python train.py --n_experts=96 --d_shared_expert=128 --router_score="softmax" --balance_loss=0.00849 --router_bias=true --init_std_router=0.0256 --lr_router=0.000804 --norm="rmsnorm" --lr=0.000682 --beta1=0.9 --beta2=0.98 --grad_clip=1.0
Below are experts of layer 3 (counted from 0) of a mixture-of-experts language model. Rows are named router (the router's row for the expert), gate (a neuron's input weights, with its number), up (a neuron's input weights, with its number) and show model dimensions 160-239. Each number is 500 + 25 x the weight over its row's rms, rounded and kept within 0 to 999. Numbers have three digits each.
Before each expert's rows: "comes after" lists some tokens at least twice as common just before its tokens as in all text. This comes from a sample of Wikipedia text that the model never trained on. Tokens count by the router's weight.

# expert 88
comes after: " M", " T", " N", " S", " K", " Z"
router:491453495478504469524499532496498510467475547507521518526502486490510511503491514540479497541489531486506524457492527499500472525499485509507512493552459455528531472528494516535505491497451501533477527484469504545531529515470495529465541454
gate0:524502498475492512538516536449498479476484518500510544500488534514510483501463494545499499516468487449502528501534464503457515489516457486505521474514514485520500531513501537506512477518495516479498483552497478509453493450498563474523513479
up0:527543569476490506491536489504514491562518521490518470513475539525508511454473531465515485519464506537518496466479501498499511509486495479508516540527473511485532507491515501488485498468494506533483490499511510476486587508511534480494495517

# expert 31
comes after: "\n", " |", "|", "-", " medal", " at"
router:512459527521479503480456503550478472531469515474516512470518514549504499496534483499466495510514493471496515536527483467492484495524500488494505487465500476485513524502479459523494530528445533522491489476501511508529497490506459538501525576
gate12:520482519486525525502497524520506512489462498510532502514517473477522521550509531514481521477512516525518480501492457497533492525509510537503451521504488459451509511507496486501532493482475495534496492477502497521542513519521506489470526486
up12:492502500506519496472513524540504481491542459513504502434490472510497498498546507497510519445508478524494482477468491498471457533505480523516448499504528536451519553506507522451474464432472500485506504498543503450508477488483460526501560521

# expert 2
comes after: " the", " The", "The", " a", " an", " this"
router:540522469484503531494519541512447538503500456484486468542547453536507483504499501536473506448481509463473497534530500525492473491508508525509487496519466474531475515525506476526499481518510455479534513519469503482490469469468504554521519512
gate0:537561465451502505517513519491509482500495483523462501493469514457501485545519492501466488514481461549505539499547485554510479479519502495547510495536513493502506468502508538512566506514504475452493509527503424479498524490476529502522484454
up0:527516522507484492485478496500511480502510522503487529525520479493491514478518505484490468524502491573549449473438482539480496499479486469514493493545498488509543493503501468502512469531494504481527484500498455468507490521515511493461483435

# expert 14
comes after: " |", " R", " r", "R", " 7", " .4"
router:493495557529497456519511509487462555508512505478481463550507516542548453491495523526486496536492502512540434506505494477470497457462473522522535437488507467505569517540492496488490536493512530529510497503490533541501492479480495502486512515
gate0:534453503501451549507516450466498527490518515491505519498509490510503477502566459504479507516506469513527485499499502524456510487480484490479510482487508523522532473515498524472503540527515494476521466495470457479480500519502541498508486510
up0:537485506543474519493486483479490485563505480502498504508485492496463477448516471455492493487491502517519476522478480457496501480496521483483506458532520557492536525537490507464518521556512491479516470530492485516510477527494498542489475522

# expert 15
comes after: " K", " S", " H", "h", " Sh", " Kh"
router:505476497483491477494511544494520461452508494489502505538523512495506481507502505508494491524494495537524529493513532522515473520504486490488499505512509501498526479471507527543532525485528513508470508491491494512527535542494494525514512500
gate0:478530509497468554526533475464511540494490521485463511514473497475504490521530498528509485497497519542524542570562495514481499480487461512496533510516496480499528511455525554532515522495480469470504476525525524471480475465474473477529532511
up0:506528505459524473505537536497536491533479532508501500463500475511487488499491516507484489467516525545521476493482525527517482467490488472500501487536527497519474495475477525494484547517524514568498505529516545500437512533478489500475504509

# expert 16
comes after: ",", " in", " 1,", "s,", " and", " 2,"
router:507522454524494509480479493512486556496509482514528491522519484473534492522527538473527525504524468548525499517499529505512533485496496460472508506457523550460486509472514461497511472503457480502496491521511490477512462491500517476483459507
gate0:521572471478509477473523461486508505476489498530463526470469481474459499491493507472484468462513479493479528472517529501484514518504470489508497523522522499500501531485482539500567489540528480480491472518480515468468501482511500474511480460
up0:487512506529499535525526510513502456561455491520525535480541522515485454511484491489528482512510470528513520536439528547518490523533460542480511541545488506494496464527476544473456502507514502519495480510474524543479480483504503483513458493

# expert 46
comes after: "b", "ib", "t", " T", " t", "ob"
router:468501492503547528482535539504479507511468494510457531500503513497518526448464462492491489526499511492507492503520507485466491461504463517513498501494482528517514470528518540433477460501493529473463503505481533533488517519529496482479493492
gate0:535525497441475489540527502487476507463491507517465498493533471509477513518542506480428464473489463524522501488517527494512487510496449495529520475512543500518506484490518510544535523562519466527487506542550464508486484525533523493549499492
up0:540491537507489514527521536501478479530482469506479495470506510494504509523496482526486450534522521522499493481472508480527481531480488462502517463542507484497512478489525502512485495510460516497497515560501449487529491498491509499484468507

# expert 12
comes after: " the", " The", "The", " United", " National", " \"The"
router:551477508478499513483535499470463534524476474488504486538509449500515505503495519512467501482449500494479520529526484522501527524502536521499459485495500467513544530549514453527513492508464456511523476516443523494495474485507488542517456493
gate0:532471465512504490504525474455485469517478516518525521517519525459504538549502477471467527537527481457551541512520522529539488516493477520517492531474487466528545469489529511491485481535540508462462491465504497537512524541499494457478492474
up0:521505500509488516496535508515484455512498469535491528474492445510468524473514502478486502558471518547510511520461483501533465532507497502445481474479516501493501490520480535459520459521456548511482501492514447504514503504523495476530494461

# expert 21
comes after: " a", " an", " A", "A", " small", " where"
router:510505471503530470482534489519502538466526474492478499511542526496496492501506495500495510530520459500506531524502485513493496499516475490460480510540524484487485481507529464514517522542469490445465524494528569512502486518501541481508459446
gate0:510477469494499515497526490479509549494476464528527526514499520504498487559532480527484470539515496471549483534521510504521503489515445517505515511522533494509513538466512491501501482466454466500523441509487540536519520454543492473484490477
up0:521510508511517470463568499457537509508472508501488511510522505529516506515481485493544502463502501492526526508521506495524495518485505478458471504496508451508491513523455443501511533503475518501480482529522515467503509445547494472510492508

# expert 18
comes after: "\n", "|", " It", " it", "==", " there"
router:520530509486471494495494482533499491501482512527514524496506502516507507502515542501483460524507470501512514501501472480508479504516535513545496493470474516483470566458546482500511489501478501474494492519501499480520474466515543484493464525
gate0:498494489485511459524511484488490525458496514517496526503445547510491493500505509491536488516478483488523520489528526525502506517499448475453468489484491494482521513482497541543488468520484493452456503513481484544462500483504497446537505527
up0:495495530512526521510484499485501541543506474488499476514465536509504503514483514484460483487505532531573483520463526558503468467527531481524474501537518484486528496532497507528519475493485534529473504490522468536538514496467493512474500516

# expert 0
comes after: "\n", ".", "==", " ==", "===", " ==="
router:517486494488491482548502497510509535454506498538497516575499459512499494480499514480499451506471506493483509517523529512476484518500524462491490505512529500481497529477501428492482479485491496482519492525486480523462504487511530476458501479
gate0:517527462509520504511541514462504507480499479528492491532479535529503581489530468471513477445489490505507527494532485553480507473535458487526491541539457550491466526475458526521537534533526514458538504471559545522490463498515500486517507506
up0:488519498502471494510546512511467453511493481519510498471473471486487480522458516484487520538471493517541468484517479503556505484481475499475483467514513467513539486507555487457477485529469502504457494478490497491543518492497522511537479474

# expert 39
comes after: " his", "'s", " her", " their", " its", " His"
router:511539512495508523487489512475516480538513486508500464508484508488505531515499515504475517497503505521461528519530528470505470507477529523470528514502501516505510516554527454512472492512528521482480477490497534502529486542459522484540486449
gate0:536461488469498499503519513496468513505502477494485478504484508468473512473509455479511492520511500524490477488531462521448505477507487492536543520513516518538510551497489487531519525509490475450510483516495493494425506499447519454482467494
up0:521504489466524511476508488485504502517488522498480480472534484511440554463517483505533474565486525527512519477442501491462510510502538502512529512533521543498514514513526488538496480493451516518470529528507459498516493520499523495497511521

# expert 5
comes after: " he", " He", " to", " who", " it", " had"
router:505516505504506519468453472497495537543493488488542489469482495482489535518485531493473490505538483482548532497513531464499451478497508490529507492469490464507472490473495472494512498486476508453487504490472514474517476500489514467515546467
gate0:476531451519477521484495520479518478513527491505483500501511485509537512516547539535462465472507463492503499511588525520521492483541488548512522512521549493494491511479514542527452507495512463461453452492494527505465483563441501504493472494
up0:515522528485531514478503484510499455558493478525480474466439467519501506526493455503525464485505516533515493471479507484521491504492474476499516500493490501470519507528517519493515507509459497533497493520525489512505499468506526485482496487

# expert 87
comes after: " of", " the", " German", " by", " in", " der"
router:538505517481518492514465463447496476450539514489489494511498522540517520505477501476493496467474490490511511491493533500502493507492466477522497499532546509494506483545510494461470430496504486507477524483489478488466448496506490498525496516
gate0:507502484483453476486520509504526484527551510495478512488511523462465501525524499477491504501539478509517530490491526529545454469532494540531472514542502530519493537488519540516460518510531491450449503511520512482476520495451446495519508467
up0:524530482475470485510502478497482509498549520456516491488487527493468523526526495483529482531464510507510454508481501507474503488482504489487531475519507533503498541472476500484477546560488519521456481472516484494527495537503510533490497464

# expert 79
comes after: " ", " of", " in", " on", " at", " to"
router:486504496546541474458476505504468484466477526543499482491513486510474528472518494523527509547512474494509506463506529474475456542472512501526507503474522538481531498520536461470521498485482486551551503531469505526510484508493492532512498436
gate0:525528512466472506526491478490466511526470448557470464513516501478484515466499477523486509520498485527570543528547516504522503497476486542499503509543524475508560539549482521521495452533466542467514476491523507524512495496485482487500504476
up0:507561496483468515467530500502486495517535463497448505521495485442481528478485511482474474533486520542500482466506467513529475497504540459501513520492541521480537512480470532488464485538482448504428529503485505499527493543530463493482490501

# expert 62
comes after: " |", " Y", " J", "J", " W", "Y"
router:455438487497525492475499515534521463491482528497478499483481481556505476497465561513487549524501518495514549478491444472505484504469465545514530487519539477496506492519461497503483493477520518547522475520466485519557476488518482528488491519
gate0:519502456501488463521502528478492459450487500508477460484522505468492495494529494474529446486490495508531519495486490513480538491445465522513459483530509519517483529467465529508526499518506513486522463530455467479479506550488462516491498495
up0:506529531512492507517493475483495453544523459519481522539496483495451508519496494514454468483518524489482506531508456490516429506486510464512488470506524458479575486489463482510491535527518516497505514493483535527492512466474508488494507478

# expert 56
comes after: " was", " is", " the", " were", " are", " be"
router:510537476512488510526519478566467545498504478516527494503489481511528466515527490523478476456507491465487496488524508472492483513520498540496479517462488483424508520434480479500500520502462519453516534498505532490502471485504496512496509483
gate0:505477463443511530474526483503503492494490521535511507540475497504493550524511478508467503451505489494494500517505539497522497523495522501484517514544516471482502508486541530474523495533545443491502514472516499518480523490514532446479502460
up0:511481528532536538501534527521528464495493510499509508489504474518457474501530493555495486479486501515497521528512487580525527557504478493471510502528472516487532510504509501521486478515455514503495511506506520460521504483503494557515509512

# expert 81
comes after: "\n", "==", "-", " Year", "===", " Party"
router:467476504524480458510530511537489526532498460551482539491486509513495528455473514506501466517455475477493494502492459498496524516555538502494481527460484507533523508484504494550530464465482516468503567500533449486492486485517537487513462473
gate0:475542500498483499514550512485483541490502488497522495486456517495526536519508470503453479504515471493547528505545512545436528508479465541541487527524497485531504477470487575512537475519532467502493520540503487490477478465525475488516503453
up0:513516512541518498513520525533436481499518503540478486484466484520490495483482474530501502514494509518529472486550491497553516473506499511514538469511502531454563491531513452465547535530491492520525503491489488491518514460489499537514496532

# expert 6
comes after: "\n", " =", " is", "-", " UTC+", " Country:"
router:489519511494482475512445494487493455482482522506482470467519477496485541491498434512529483548464523497474486460485481522489595508501486441458496503516462493480514531486470500518522509508484494496460472528515491507449502455522488505482458491
gate12:533525495499535534487494490510500486492509502503519510511476460510493511503509486537469513508511453508483501470502519494518513520492525538553523490544515472471494534478491487510522502491453482508510473483466517462530464478514484510480468554
up12:527504499544521471523534546515507499510478488497473509472519526575477499500521496513546507514513476502481498538466525552472502518492537501541461473506463545491510494498508553492506473446523486483490526523522552482478554486503486533516495509

# expert 85
comes after: " the", " of", " The", "The", " a", " by"
router:519508475522467508485490495481492470430548502538440488524493523496513517489477504495498488473489486480466524524493506481509505540464441470492473515483522482510539514504505477524510464506509476482492498507479475490466504499507525498519506467
gate0:495487450453510510526494490478524499509489514491471497510489506500483537507542486518512470536516507463530538512557506562502491509545460490476509511499522524501527505494526541520476502520538504494461525559515479484500477524514502456544460506
up0:491505499489465506463547505510513523542526481479516495522492451539525537464449515476501495506488535542498511516478457526457481492501519495499503466510526494518489528503489532498504530502504496521514531497511512534472518543473511485495485517

# expert 42
comes after: " P", " C", " B", " c", "°", " p"
router:515517470499471470477467475501467539518508446464491498509487515473490516487488543490483482499482476462510492525481527489466548477523502518465484512526500492440500493515514525541501531488532536494503502498516511499475535523488454441463522474
gate12:492523537518481477501501525496523480453476484517530469512499499504491485568481536501457523477542502502514479495471557474483464506517499511515512489494493490467484502502534475519486518509457520487510500496460547489501472525508521527501500522
up12:478505506501495455472493496527463546467512475488482475487484486535470483515472510495496507515508507500538513507507481543525456560540511528533490492537506541487480488531507498492488467471501509500533532475524510521505510478499476488462488485

# expert 57
comes after: " |", "7", "9", " May", "8", " ·"
router:478515548545497500465461539503509501492464523493484501474574483536492551443536511496499459530517495509525463463503499529505493531497459501473511477496540509519475500507503487490524552525534518483520446471527520473509493521523502471514451496
gate0:530528527480467524501539499458497519474489459520512512472506513487493524506522477472529439475490497497498503514511477550500514505525486513543480510575503485522522522517504511527532471533516490492502483524514468511499482455527479452514475503
up0:506513545528520506513575517463510504486488466476539481483471453510485497564496497493477455531497490548549496504493478501508496511509506468496491516504505531505503492529510466503519479552500483542517490506478523499509487503471526469463499490

# expert 48
comes after: "-", "\n", "|", "Personal", "==See", " Preceded"
router:504485498504475504497506490513477476521500518502497486472499455547457557452571448513495500519453479483481512489491483530488493542518517499488504512472508472513487526517463499505496480488442519492481475497521479493490509467524526479490508543
gate12:477501511508499517557553494498524507467526520516512493476493436458457524510507488480494499487513525533461457513488481489502457503503475510483502466444508486516535523516514505509519467494476457525545492482498503496498468515467503540511510508
up12:496519520540551513499500469506511515516530476496502527455524492538500483501527491507493508454512532475529508509458511508489470519491502556515498498479528486500487487473439546475504497489509495492468482525504534469473505487495446468524503478